Experts of a small language model: width 192, 7985 steps.
Below are experts of layer 4 (counted from 0) of a mixture-of-experts language model. Rows are named gate (a neuron's input weights, with its number), up (a neuron's input weights, with its number), down (a neuron's output weights, with its number) and show model dimensions 0-95. Each number is 128 + 32 x the weight over its row's rms, rounded and kept within 0 to 255. Numbers have three digits each.
Before each expert's rows: a language model's description of what the expert responds to; "gets" lists some tokens that make up at least twice as much of what it gets as of all text. This comes from a sample of Wikipedia text that the model never trained on. Tokens count by the router's weight.

# expert 21
Description: Word-final suffixes such as an, en, ice, ion, ity and ian ending nouns and adjectives, as in justice, service and Christian.
gets: "an", "en", "ion", "ian", "ity", "ice"
gate0:099067114091108133165107104144155089104152145088117165135110126082123098158085136117141149132166161146113098101145100137114081151111140148185172088131134111161157134065133163116100089132161173143101163126182193186103200123137127181093093173130138135118134176093128151119128196189087147189
up0:088154070083152111170155172115106176126086108142206193159147137131160088090122164140136170149061140161144135104132086112093159136146179126152116115139163161136061125153129116134109119136190106153151102139098149137146115144083160169132053130101092188211090097062144083117124140113178106102
down0:127103143119123123173109056157101115130142107130103094153138154073136174154109149114087097144102111138105108086144131120132108097150168145196140094121115165127184079150115216180140159162107117104190133079112100155170187136171163153148092133159134064177175135141114095095058122173059086097
gate1:188086178157097169084179135118155116111135112105123132132149125154123179118105136133127121129067170102133162119177189151155164167114146166146117134085156146196098123171039096142111132120119099126120171117162166102118129154151113188115134100168151113139115143116183086158144147125127134083
up1:105109119216132169147127149155174120072131084104115178119152118078114144145092117124096107092081072142117127101117173073146131097125096098085160164134101149156133190200163102126146101192125183114161110132129136168153161120106101135106088133104109171105114170121099126096149089141175142125
down1:158159135111119211146140112130143117129091185106138140146152194140149162147106151103100086091144159083086128060137121128166115120083133136060157081194174141103122185100088179127181130152048117134095127112150116175091184087083154136106084134102140100144129117122160081108125124112151128154
gate2:113132166153149142152145096098121136108156162169203093113139140192170131075152119112091136192163179072172198151131020136144156115099164128148087082132181175120109118132124095164087154127127132091163127100132192123119095104181129202101114176067097058120078146117117127094120188167139090142
up2:101129110066140180163089141133133105150105147167118155096071177156117051131164118125154111157129114132105070101194163094120128113126147143116091123150153142043147094168142174115159123159148139140128153113152176133164205097162082134107133187122177128132115189138170138110110126139114191153
down2:118199150123119187124179126067105135153092111135110158175097137136089097157144141192076076136107160148147090108116144112124149132160132106150158147115131112148148085147139140113127081077113154181114186060106100133069173135197113086168104141134146151147176122122138082118140124111120123150
gate3:084154160182125114111167100127151175161078116144112088133139123133135113079122176116152116115157138077167140176077139145091186125074119157150205077123094124138108160094152172104129127161157130115154149057160121128151136131166116081117075115078181132145121094254108092119139127150117127126
up3:153161181181156117128135090077147185138129082120139103112123144110093047131123206167103157082076143072148137178115151131127123139106095161120131088081137107145067121165128146096091115121178153091125140098176101129153143096122110138128149170134174139153128130141192120129121091144122159117
down3:170173134118120091123117112154148168145109119128106101108091135143163092134156162149174169152094174107124156144080126080130189168138085173160108156049126158206091138121160174104115097105220148112120104133148130201125090089131132095086160125160140163104130178172103103077124159092119096150
gate4:148115148126086123088062134158100142157110138093181106117136103133175133153106128128168138151066097158066132109134140163142103095077143147100137137190153117083110180117121101120151077129106107116106076183133145152102149125182110119098091133120148101168082141070129076107136180105110140163
up4:212166088126138100092100161167171162143175161137147075173150215159151118123161099129133110164115100136158083113093160126124144104125124112033113080171117142085177165096133142172079073156053187101073170113156146208117123141220102089094176131169121135143174130146146099149189104117161111140
down4:140134156130121114099136163117131129129195133090154127155135113081105107174154099132132124141148094170113113121110176161099089140123123217104082096165072131160153140169113145145141117163111106143101117108073180141106115107105132118132094118136162111148143122113104113047089127109148094181
gate5:081082115117170162118131172176102115195103091114185105122198072131169160102108117146087092105178065150100170130109106166107108112153113132201150124114104126152138135121127196093092088110135097145222160131141161149169115115093107129095050169142121120094082143083211121104167115158090112080
up5:092072152085087178140114128188085105110103072143168103072172166123099127122081132147131086132138065065104136071150100108122068175150123149126087102081167117137112127136130136176115147138105111060204161063156157159127068136109101149177097126105098138151143121168180112134180124102119151120
down5:113114155133133121075109133093073118173083121136114114105147148091080087196189146127112109137094135128176126112162089144115128098146113131113132171072174126162161155122095125183146116147106099071121127198126170134068098094135121114128135142135118105100149152107109121175135152120124165110
gate6:120012104165136125129100100113153110167105090085110181128174138098069108120147122170179095163127109174191132136150109148120106116098065161103146110101125137132101130150091114168107146111094157166144159095143175144144077099121151169130124138091120102071123147156119053140137114089142112162
up6:103106165072133142184170103092113141141094110128098122146125105134098143108152209116085116144127072173124162069166170162134135107157118104150196106088107136116128108113138157159189143126103129120141153104159102132158117110106190131112208131120135147065144154149151090147160122095193097116
down6:058166179142070162113104071179116165140122120118146183086106150141088110103163126137192091170139116118126109102060070131132088166107172110160144070121160161100140165159125108108130090096152127080103125084088101079125132083169123122167142115123129142114133114131112143162160114138125141202

# expert 7
Description: Word-internal pieces such as c, ic, ac, in, as, z, as in I-c-eland, Appl-ic-ation, crit-ic-isms, Gl-as-gow, often in names.
gets: "c", "ic", " C", "in", "as", "im"
gate0:156153149131128106119145135155129160070153173060116192121077215143130167134167116107175162092141118087106123107158081106100133170168132154098165102154124101142104164134159095119122074088192120140126159139120138151166042083113145145131107109099122089102125130170176051113101164111107068095
up0:092139155120166113131156152084127123182079090129125049219147122148083049154094134123091113117113147130126138134111129081100155096092166103179109130168123173142119099119090160123133202133080103179098127100150105093085157123134131163159162176161118136125103101065144150161126109142144150171
down0:149073110105166149114170146148117086083114065131137144135143130179085086162115158130125156116126093194153109181135164159077123157128136147116132103115074106172152086130098164104093127081090176080122137105120179125102120227094148140149071136066179154170121116100108146147145140098114142156
gate1:087071100103146103164157151154111104163162162137094160152135162122120105177055098137156156108127138128143110120144127121173153119128171126140142118135087160158131089119191131082071096105158109139191156121108213071114141135067075119147146126108164143166067138151158173100146094114161150130
up1:131091055132112132117155177108119141128128161156123148115116143154079101141126172195220127064122140159084118161158127180129146117112181139163120127131110163132096143078152154121115150146157102159146133140141149057171138138093123076079148175081147090096097176176132087167121139140188115119
down1:146160178140176167087093155039198171125171086130079177092120101093094124086166163105138135153109127134135159111181117131167098160110145156111097136153223140115147177141157178179095118079127114147181164139172136203159073155083131107100142133198169096112071185111159117123144091105144144106
gate2:164151082111130168088085136194052103136132128079099154178098174100182157109080102165130113135118142128137075159090158147084127153167087076117111091093174125120127082147177161133129156099118091085151116139134149119143121072125129155157130155102099142117154144138103072216184204166156107144
up2:136213123065107134087093163099197144113078100131134110052126109146062191134157124086151142117121152118116191072077113128145128068104120123144134184143102092107136069173142062116145183155126150140114146126138091150086142102169115058189110156098156128123139164148168171072133085104134131132
down2:145124103099082153166180119165159160169135147145117084158121077129072138183138118100159147092152158072174195138181090124141114117098071174103176112147107111054204116140071137122131116108151126161150138125068117171122104116144134080151160170181147142144119117136176133150089107138132091142
gate3:147112179215127149077125097116162154115129131129105187139123142131116122102097129144129194132077174145153094146126165158177139149117147116098083084069134100093161160106160116167158101104114074121151183099100064107163115112110125181120115103139086117161146176162169102178101138129195079135
up3:151100103154165141122123123171167127125135143113169138142130084080060145127139151117130130143131087168191159120131149106159167185160108098096115201121113136102143142079163130170131101099147077132132176156115207109116193126139151192085139195157157123117105162121151154157098183146154133128
down3:097167128116188096149117097163109128102176113122145122104089065103127098128135134122163184132126087130102093097155126139083118085096090157142148136092192129125086131150108151108096146132139108093137157126121071147141122110092143103090076129147114118105130113113205136124131076189140094145
gate4:148047140126130109107132131123139125155115128105088120145190114116174093121112172160080156092138148100126119200171127126162120139144128171116116105094166096186099116101166059172166111173169130136114158072091137085105143196075159132136096119105162115151143167123116118117093172049105116177
up4:126146176102085182085160097085179124150160099158153126135173118125085100159127089097117132106155091179115098156145138159141137101167153098192085113108142159132105155178095138132121098158150113081108131082110199133101114114109149126122142139072115060106168153130137148059155070119104134133
down4:169082196102161040099080074112136124123149128132153175170126108116072176116098189114183085176150088178145150173114097160103145157127116108168122134131105089111043115122141131127130215209095135106050116171154184151082114177151157118113097179107133197124127142106083127101122131101094131145
gate5:087153084159149139114151106104095175130160179140117103130123102120147094105082111100110096087102125127135144208145096160111121072136090156157127098124118068164108162114095171122098124181194107138086118110170127100121151153101104087099119069128146055105083142115089121119073159095100157194
up5:107144216092132099147105096159133112082114117082144104086145175100145077148118159080100188108161143094122101165045122075115088097141149069133159143102103145077127154139153164159096133176106138134109094113119178131139124130105057144114102133135054150095109058172148149133164121184164114152
down5:153148088150123148120100066162115135129099110111142111083165112143143063091118070133134128100165118120133102163153099082135117072174110093102126163126179176137122188078140096150154157123115094085143136171112093138145170120098104070106193121072101146126046160139131059130073092120134115144
gate6:110121078152165080159140106129110149124097194084136079099147172133149140118135110090177187121161136153200101126152159139134168113131160118125145206183109181107140126135128120156101071180119130113147125094146187080171117153092145135118097090103085108076126139135079132091106157144218086101
up6:122156147167119109098107087113107177074154161107158086188158123145144066092142134152117117137179132192210146110155143083128189083117164138120098123188105107177144108189141172143136095109122143139144152125114134166162124114114157076100114111101131134082144201189091120056083125182148149163
down6:120100104070115100152115135148089140113122142134140147116162110072185151117182115129168120104117097177149130169123083126133166123211085168131135106160178093105112138163106163113142146102154124127158124154143115147144123138144143173136172185193135174152118213116117050139138125120094128143

# expert 20
Description: Middle or final pieces of personal and place names and some endings, e.g. K|ore|a, Mig|uel, Kok|ly|aev, Kawaz|u, att|ended.
gets: "ly", "an", "u", "end", "and", "en"
gate0:117119101126154114139086100089105106128111165129168091134110095152130139144201120079122081149143113109163109141086110114115153108169038137095141082150162105144152103141112156110115146120094145133121134102108211100120168100201131154133111157112152124091103094089128192094187184130113127151
up0:133140170097161081117093111108102123107111142121084068152120121161111148156090077151130117104065136157114136079142158143094098118100202133141065157092141144139087062122090078114147178136137192127149113092186104165109102101110122144130142192197101166130157140128134122191093122137079063103
down0:198123099170181047169135108155104104118077172041092077158104117139157177125132093183170096108139095081123155077153205146124095109169128081133134149147150161172117089072089136097145131115194106125111107142056135100122122095160064172140171105125143116138151193138115154085172179132139126112
gate1:136088127088120137101084122149131118103112166074133151174111210150190092112128099107110074160177137141101091115141181104067079174130057142136187118195138101177140111170157138163076191108091151054176138126104161139101105123102119123179135060112103084126138111135161150126179125172087155160
up1:123124146183157134162130099097087138179161107128140125085110139152117100132107141118176140119118106131144140102132094125163132140086111134076168152059126147057098117113134106161038093113134106163095160179083143140116099137153115145186127125116082170099106079155159063124093127101180130094
down1:150072044106137160111143168135127057128026161177100171136123115110122068102174133087140156143051137098115160162114164089117099107115147113132194116140127100188161135067117106099146141113103095160102178113137106135164161179178105141138143143132080091108155180137120115130098162127111119103
gate2:115134170119155210094126109129090090165159122103152122128088118138121191117156166122165142139085123209115159116161168110098159159077104131128106153195194094117158150126136181072193160154154057138165111167150252136138122128169109126102128118101170129091167131110148158081099148138151140100
up2:142155150128162131129093108159166107086149156119133125128088140143101153102131095136151113116186076124178141172083108109127132161199164135167177103170102129156066136068119086192105146160100129147088155162068134165143094137185132156116139072103130115085105128140142160122130099146109117138
down2:138145166098120176075180128119117129109157102174146194170065119122159115090129124117160172169125143108116146120150100172114108129062145162095070068075122135148126106135146184123120116194149097106141116162123146141204099192093130123105088149089108116174078121091100101144129139088165161175
gate3:112116121126145102098118037175154127176190163113140048127179151187124172107133151169163127097179157103099137115099122083085126075112158138112123129147140166138163165168126135124135165174161130062103082156127158180178097098121185123088116153103176162122155143153142125183097168181133184155
up3:071096162100116118144126090094099171113100170088128121094100089100156148044160170101130127084174153189080100098163094153102086133127136136144115147118140116108114149200082137114114166176158125175082117171144172196147118082148133038115159100093145104106127099084110146126125157122130145131
down3:143098161145149124141108154109131151123116127141131120080165159099139104142144145155154087130165147143117089114069113140094160092192165088130142141164142178175121178083113140086107130126144088173091166150144167125067081118070191135100140098113135114182128117070116117176099143084109117148
gate4:099115128134161150145132139147095184124170153040081169061143155115127128078145148154133085155108154144090037132187145093125156104150094130125152123129141129062092145159129186182160134105123104156127167167119120137102100076104131117154145107136127117172120130133113130110116109137175109074
up4:068111172135188136148084154140089142161174144144130177088110120169110087108091169120109095141097125123132117080174173171036142141181100113057132082142111120147163132116091132215072162164158132157148114091095116117148136100133122098150110135175088102146060082162141143166139082113106149134
down4:098129078172113086150122139116126104145087147183128090111158130090148083118094120091131132111117141104160096140085090137131036194115175109141131136132112125160139135135137121083096068090090133180121162146125116132145078117130073131114186120126115088147103103129113137119127141127145052132
gate5:111105171093150172095158132173151111117077138103146099152084153134148158070125116150164131172128138123132097157110113157122089135137129167108116122121163089099058108165131138115105071103118081153101082102163125098148164056176100093120105128134115132129159144097141106057141196102121079091
up5:108109165150123144098173060093100191122166156064135140106157122081158126104120126151130122182187122104172151113131155144129159066056185106154138127099123156129129138140085114138095142127074087103118135127114107120105065123130125148174123137078106202114146065164062131150135113114165125172
down5:135142171115120145133094170112152153167110138058157114124128136066182118091139104140124135144115157135152116107138108109085090145123127085109176131144130113192150165098172063147128118113176098091137111103131106125070122171104099153080123165150100172126133172132175141155179124129100090142
gate6:126127145089161123134115125175115116136115152090212107212164160138111128110163105102120100114081127158129101157102091136130129124164123157114095147138147067154097146113148159113124120164177071129104135080167120114129131158123154117086091104074150137099151113118064145113139082132173177127
up6:146113143065128145090122163119134146111129063147119108135138144162175113111161089079099102069161194177151131108158088179120152154133115155193088128139134120105165149120097164111103156189103186103122123196159142145134123091200173125101140141155135130032118047149098101094140102137147153078
down6:095165162099104082123155118081137123094053061134142123135179162163177139096104123137184117158160134197111064151139101093144078158144112114103117152050121163160083146064140158125163112132126142124100097178137144211123080175105137121143166174100130140049150121191147136131111114112157080107

# expert 28
Description: Final a, ia, ra, ina pieces ending names and places like Tikkuril-a, Ângel-a, Dakot-a, plus dashes – and — in tables.
gets: "a", "ia", "o", " –", "ra", " -"
gate0:149055110121103155102092150139160145174204147134128087163139153100153090085195142118161189071137137146152169148111160087091090120143124151171141154148139171151095126126079161082115105130118120211149091094085138159140135123100122080116157125117089109115069107153149082145072143082192139137
up0:088114153117105137122045109127143147156191165143094085141119101110167069113138171092120155086126125140152180164112137093114090152092107169118134156141096084160106138107100122074149148122160120166154155130083164155158131153135169148118155092176116140160125131113161070153101134056098174097
down0:169161149137174200140106193132182165057169114100081088132142146162108159143131136112130120178124106131077179156141120107170157122181153131143119138088121136152161097117171061101146091170086157127120105127182157116103123067155122062148096096082092165130167191126115088074120127101118099149
gate1:160122139158127143122116090145105102178155126115144076130197084123197116113132090126129146144094122087151126139156167167139070151151111120133177104241168131146133142143080151081115077062147087163167122115126163138073107094216090076093124124140172139176069075181172079101111087130131105131
up1:150095154197141127135131097103162136181201034149138090123110106113096073130117196115114126170136130165118086154120125113121148105202165143043114077159108120121137190234085095118095079110109119119151161176143100115084102121132154104106073169119153134114114140144133136112130125133076133085
down1:138107099129159133137150165146196186153168093105132083075068091071129090096170134136113081139118160187150123152152161175145141069174087116156065073136187103142130114086139102147143171104175096147134119129134106112086114171140159050111153103112140125155074150095130058162175103154079143150
gate2:150152153136093075161116141125144104125143137120136157131109162142131132133186125154092119128132172186114110194112146125161132125170125121150169155149158095094096104151127102147138104129137116156091189120170164197166152156130100120172070079139124085171137102131111183085147125120082136198
up2:073211119139126101153101141112123148121168114113108172044116136155096040103144151165105082179067139154110155158178081098145125165127191105132138159091142170136122102119157108127117102138119085096122158115117145192126127147134153127161084110125124172125126134076135209137179080105161132164
down2:087160163098047137107099092072129156122091156168128150132075142132166110129123129165132161141133128090143098093113119141092192156075167119199117114153131164113152115097174114105129148136121166130117141142135145154116127113106083196120097081196148159063158128137090148148138128146138090197
gate3:137127140154116103169142130165178071115092150097154100133094113117187120119101131086151104139138089128120097152076096103120154069088123157167135070079191171136113172106150102122132164167090087123119132129134186092174167153095128130084088085122090128144130140172161095075184142188122108133
up3:158115104113103163139143162104050128137169077151081150150141100136111089097104133183145117157122120127133197132117092160119112153083094128119121111140117118118083099112101096139151133051136131149155139097180127133126119106106095114135169144140153081108086097135146187181051135160100099123
down3:183163119111146158114144122145148151162144073120128169158106160098224159126144171131082102152117158119160141125091132140054110119124108163108112098126172104154091125116072116186110099095217194111138148151139114125163127164117117130099162147101133129086202138120076137088109124142105170112
gate4:074088102170168109140087162094082156188101158154154103061122163126113112103177159138164120174167057131129133115093085184137145067144133146113100176124085107093109136102127068155121160160104155123082113171166111088179115178187205113169105103153079126146124182134112140125110128123158089106
up4:201081126106161156110059186139099152119135117101142124131145145112086122109191083150106151091131084113148159137111098137168164112108158093169119128117118138117106148107171165126130099180080095121115166192116134169126135132091142105121053092113106105076119099166128134099101148156073067103
down4:113190132086101161152101123139123098140160128082122098164132198148124140134134148154105060098110079175095130095063157145150092122127139122099137173187094179093128163151101134123205099138138185076100115158131104123192115118115162138126102170116116110111150201124084167121129103145179083117
gate5:146080183112102159106116147151109108047104138018118145088151156199091129156151091097152127103146124102147114153093107168133091120099094150153093096163114069052152141088124066158119117198089086116095073102110173121121149146142107160126136112075120080137105074089113138145106086102069084107
up5:136091159135103156141156126090094179028128124069127164120186146178109165145161116111140111104130177109165123148158121216152118109109104166115092073153140124061155144103126064211163151148076116102078088093158163142174162119160137084155115099095102084116154063113105101175115114118122136108
down5:129143129139147183086174143076150188172116158100091168139108080109146170102137149084090113144140104139108175160069142072101156135171161085142142152091108166140145124135111157155126058131154129158105139177094106174119128089127089098139126121115048134129093082132083143076161098159137129066
gate6:140123110076172124121097163081104097178144099121138126125133120091131082125082141168125101092131202101138137190170106134098072140168145173197106165129139123154088132105202114137154145134167126129172162092068157142139114152078160132093113105154153119076147185105162117083158136154107206120
up6:150094139100093127172183112173158107113181076165144167158085189143135088143168142114071168132126135166047146147115164158131127079101138114081167056138118098079127121134118148148102129118094101157137131226207099154131135124171132127175104124154125101164102091113156110128121073100117071114
down6:080176130119150120124106166077125164142148156121068176193079159118147132103133092104182154119146111137099218107194049192147137127124140170152131088088096133128139130107106086115171162151173099103155158152122144147109139149105100120175132139124098140109124154115110114149168145155107192133

# expert 31
Description: Table-cell pipes, colons after infobox field labels, semicolons and slashes separating values, as in Written by:, Coordinates:, Messina / 35.
gets: " |", ":", ";", " /", " —;", ");"
gate0:135104183124104149142074159194134104105110122154146081118105157111116147160098152093160071111142117147104155150067114147085108155133166116127140124151128121171155131153071074120090135127115156107113124088082123066114125070081113080112093087092140120172104085104095139136076136135088157079
up0:170113142150155192059136138095112094116154127134141118111171120110121125122182134151145151136162094141078063187107100140098168167140132099104151144125124177073128161158110127137160147146106142168156176130123160162097144079123117202162139135122162165167135109143180104170142091096104111110
down0:116101122187145107168137137113140085154163122169136092079112130128118171157128162082172079080109150199128145106132130101098114173180154134152151134122120150113086135140145112123126054103148158127102108127121164130129067122171198124112149146107124110116138136165156132119200124158094151117
gate1:139076091115112099159140102139097122094116114111151138108090131136122123053120037130082141066116156191089091097145157147067107113146085187115132181139107147138105103146130167163146096128140081118104070168122120126179092166139108077154119097162153190148165109175109140220161181152177119185
up1:121209165126101087123120190101110142167134096074055133158150154093119108117156101130119092176113108145109151144124107147170142093151134149089083180179108119098079153119184156148128132144143076165134162071061130138149156105110130103128157159162126155104157125125157128156140134153122075123
down1:100075143134122113184137227151082104114131134206112097117118120140113153142165146056139098121116075111118096142110154175125146123137155150114140088072138099147147139118098151085181108125096039129112152109062118097094112094154094139090100116118120158091090096154192149143150190137144160175
gate2:103109097110145082099139150105164124159159140074168156192130107144145129085160127177119107094111127169135122152194087147122110094160153175139198128138113155168093140129108113167113128132119130135099203085085136098152115149093194151180075118104152089186162115097113135086087168129177146188
up2:116070079113097142117151170097183128162140137108154124172136086144133165139176136136121143135114104133115126140167032127062142122084157190122185081150137164134090143160106106155132151122160131123085173117051132100062141143154231154121061105153126111140118150090114116100106109136129116197
down2:112103151155109086112147116129117133130128156121112139165118150086138197165057086148109109159109102142070076099115113133052170186143139115100128102100112157102112126158146164103156150148135101144116101128103117107134107096106160132163146115123107153147123164162113074136060118143065129116
gate3:140108072131120087166138113112124112124109174109209189139109132090116155159174141138194105032105106103174099143127131108078118159146169148092099106100136151112114200126138163192135115068194103136143113159146142115157129087178166143133093119172117184162183134131113113122177175128127153130
up3:139106148090144171113053108105155100109121116135119147098161178164146152105026120083155175134158106111153154162124135129111135144110202057129101100098141116109126092100146135118106120209130142138083160142114119120080095095124088117119107021146196146103094122156125075107145050118094104172
down3:142116100102100134074112065119093075102184155134110136069117060097089173108145136121171180171112154146117133110154167106150143136149174118160166122146139152119024114135140122118157180150097096187162070152144114184170090071143058118127167129114093179100088167135168105119152048162092135146
gate4:173145151154154138129165161133129124176091208120120115161127153151185155163098086109126092109128125159183132158164154137166114144152171109122133087201117156133119090153135150153162161128086166177109126049125121096114179129084148105183146114167188122144134112177149110082144193142132074137
up4:150125161160090058135073129152147150123151093079085158097118150119145166129051134108142076129158124111153100092129144114147098119086108133135158162144175104121108098211117111119170110137141136163117154120182149137144122111103155092061160144178080080143153145181084045155012122079111176128
down4:160146135107097102077143102159112133079149076110143122172107085143121087135146084089149185054110190159169084166150110109147116116104134100136128166143105150141122141158180100100177147166134105109133081129177093102180182130133138090120147154081112117171186131068138164107086103160120122147
gate5:136115155088137086145131132144121110149090158117098109232157062151131165172073067200124128094119108069144134104150183136091143145171147087142140113133097131166145125116131109099140081119123092136107075176115157174123089140135114135133113139088028147060114144084115135162127123088145091144
up5:102124131164113138118149141127165131127146122139113121071116140135135078046155204112096139095120129141068127154094068141171115087146128187075117146076179131054097109113124195147116171169083138119138197095133148120092194160114112095121159145137179119173141116125123101117125121141096110121
down5:150123150161151147059151125105093053088106130046185191104108139139084060115183121140167141106109137129137119104102149123175124182112133110069168097180174110149142155142170132111118149103113109136104100134150116123145173142089109146122130104095159154138139143143136129151112138138073153116
gate6:138247102172101137163141141091095129169153151087136098163125166090099143118186168126181139130120118162116130089146112041141057112160139145135147156102085152186162145129132139134122158111139125118115107196133107124145098115083155115107174166149150147109097098162132133128096200155150067158
up6:136046067136128126104128092147165147109142095150093107100120145125110083137081118119105149090103097076139161200126152152093149193069076090181155108116138091046159124135132118118151078063143166180109120105122188115098153125135094139125165138101134109127124158025095122129120074124118126113
down6:108132144160130120156077124143097133101121173119130171110189154105099182144093151136135200085136171116155135137112037187112051148099144178131154166115126125159094171099183116168094026125137105090102143130173191141160131104152084130086104153128153093085078182026105106105103122185110138126

# expert 15
Description: Inner word pieces like us, is, il, os, ell and ri inside Latin species names and other words, as in Enthusiasm and Strombus.
gets: "is", "us", "il", "os", "ell", "ill"
gate0:149139120089128091129152122114138136111089114172130125153122127157137159147105131167141126096094100121084119049150095084059129072129131054121148174073130128143143127115083150150104138122122116103172110184109161115155121175142115105175119101095096140113128107107100120182169165162139205197
up0:109174156138138134186139150117121111136070123105142105196117187128112182097127149112103143087112139139148156159154159139115148207140135102181143103099121107127169090130096148043124179178146133136136034130167168143084077083165144129147121104132146199170064089170110160106148082193145149167
down0:109101100136179142095065126091155126119188118186100114148143083135171114102097120088138107147157118195142098064110130151178092119148129047136146123159099121128121147162139190097101148119095119134124140075114115188105164156052076137133142120122046128099194108130151153153162160135215067110
gate1:105097071122210178124127145131142134148136159118118115194140164191114085070108118134140128069138180171078157143182125172094090147151108163161122141110152178160129129074133150169140126118133159153135163099114182127107106102127129079108151156125074054119191144060119124132118099050169104079
up1:154131182080071102106159102108178125045156118122097159095079067118175101137129152107103181171123126117174128132107171099129114097103138121075159099085156069102086099196141065096088175130087121104098096129112155140139093150129079126165112085137126192162086124147130136056136114180109139134
down1:153108124142108145124123175164152102059138191161064091096141082111124104115181146127113112116094087086220191143081123138111131136076148151076142125130096171148114100112129116153118131149134080139127075129133118116139150078139105155107119131041171077068106165146159088151053141128143102087
gate2:099084113137139113141109118152156132125097139074142149090125175191101162111151178165111109086080123109146160093164158126182135117113152077139126118160144113180095082098143145128112114141171143116131099140094139163175167138104182109107080112115175114149158142085154090124200187077211087084
up2:178121169152099132134108118104165111134161142164141106159176122112115112162097124144171132179160149164101087153122090130074134140105121152109128140140124159111181108182142121144166125139142134149099123158146094097146086127133113119177165140137136113153100082120140140085077120149124184128
down2:077083149068101114135134068119144126087088129152127186127092142154148138126176151145138139111175177136174081112120078158127117163159133131153160132102082089090161062095120126194155121153107161115124140105143126106102072161103139111131111203154192103218166108090118136126154109112081139125
gate3:121146138128109200138137145102121102153101179087117154108134119117126121053127165057153119108157112146166151107152123120119053153186158118151134116159101144104183158090143095156118121134155105099123124152115136109068155069129109084147121175160140101143141098144076163097184150162181163129
up3:120106175112087153120140152152097159135080124090087184104127127176098109108100168140107129105165141189187128108161136130093095190154134099138154104125099141101123122115115111095134109158150168105096092183149062138116100100154058109100184130154109121130097102138123161067152110152167143124
down3:098167119107134185099145113122125091102147130105089176149107173108120191121069080127119078093142117129164127107153119094090159138131097121143213169095152129088190194130151138109109126095109110119090142115186153085071143122106067161119188182108153150152095180196138089047162084154129147076
gate4:173112189059127128136111150120177191107143127108123136196158158176164143129157183130073121180089171130064166102155144117128063120120165167166079110132122133133159142162164164166137114145130105136117173111073200127141096054120122095119128130069115152083138130121126076158153111127103165127
up4:182157133083137150083168120141126120072115114099105132121111115118156164107170137132079127166111082113101169126174115139127156064138164094144087181164068201157198129166151126138114111085186201124142110141113140145080149053164109127188139132111147162134127135150112119171151087163076115128
down4:120122131156129095125112106103128158113138091127080130152082081153132129125158173183100125168227061156119125113137153074123061118141130138185053145160160098153057084141094115164084106106084121157041115116114099115094078076111163150123114131145079175118159154120138102136143174159105161156
gate5:098068110072127118177159111096105150088137164136119055148128150105124197153090148137139144115102155088131134120123072105090065173050113096148101177088121102068165141080118156164128110073106070075119139149126187128144181061155171125079133123109133133165142140114124117147108184127174048089
up5:089080111130172148123168152163187144127170132115155161101155080135101193094103109117121081130052049127167142138118126168172105152100158118130114168126096208172165159146127132163167163102074102153130094140156206134110124205079132143136146092033127152106146145101100128125117178153125152127
down5:131131167085124083140099166136092142113130119079102131087161096140092105174111116178177150072093111128057103121107146149091095131156084112071083157081130120125102062121134122139103088108120138104161154133132158158090091142140151145145074116100116144109099196131109049123108131124150132105
gate6:134087203098127120158153079110134106149075135077095144068149153118083134057121189161144170091069152106098132096098115072194114120066068126096111129086120130085110129100176147141156107165094092055155155121107115165163114147065141170140153095140150133126138094122076122161134121091125078119
up6:122140133107129063137069163136154163140098137162121147139097134097066158138175129148130097088135116095160132087101133159118126143205098117167136138155157100066106135127100151133164121086123161172092071115127083154096160166163180115163103129108084133154097154123084131145116114123131129075
down6:138195118104125108099127101192089128150046096127182160076115074149137148181155174135128104120129145124178113125086156150081175102142080118107102177131127167109163099133132133147097093123113123042142162115109149135150095137158182127127142144156169155235147146088157120123191134120100090115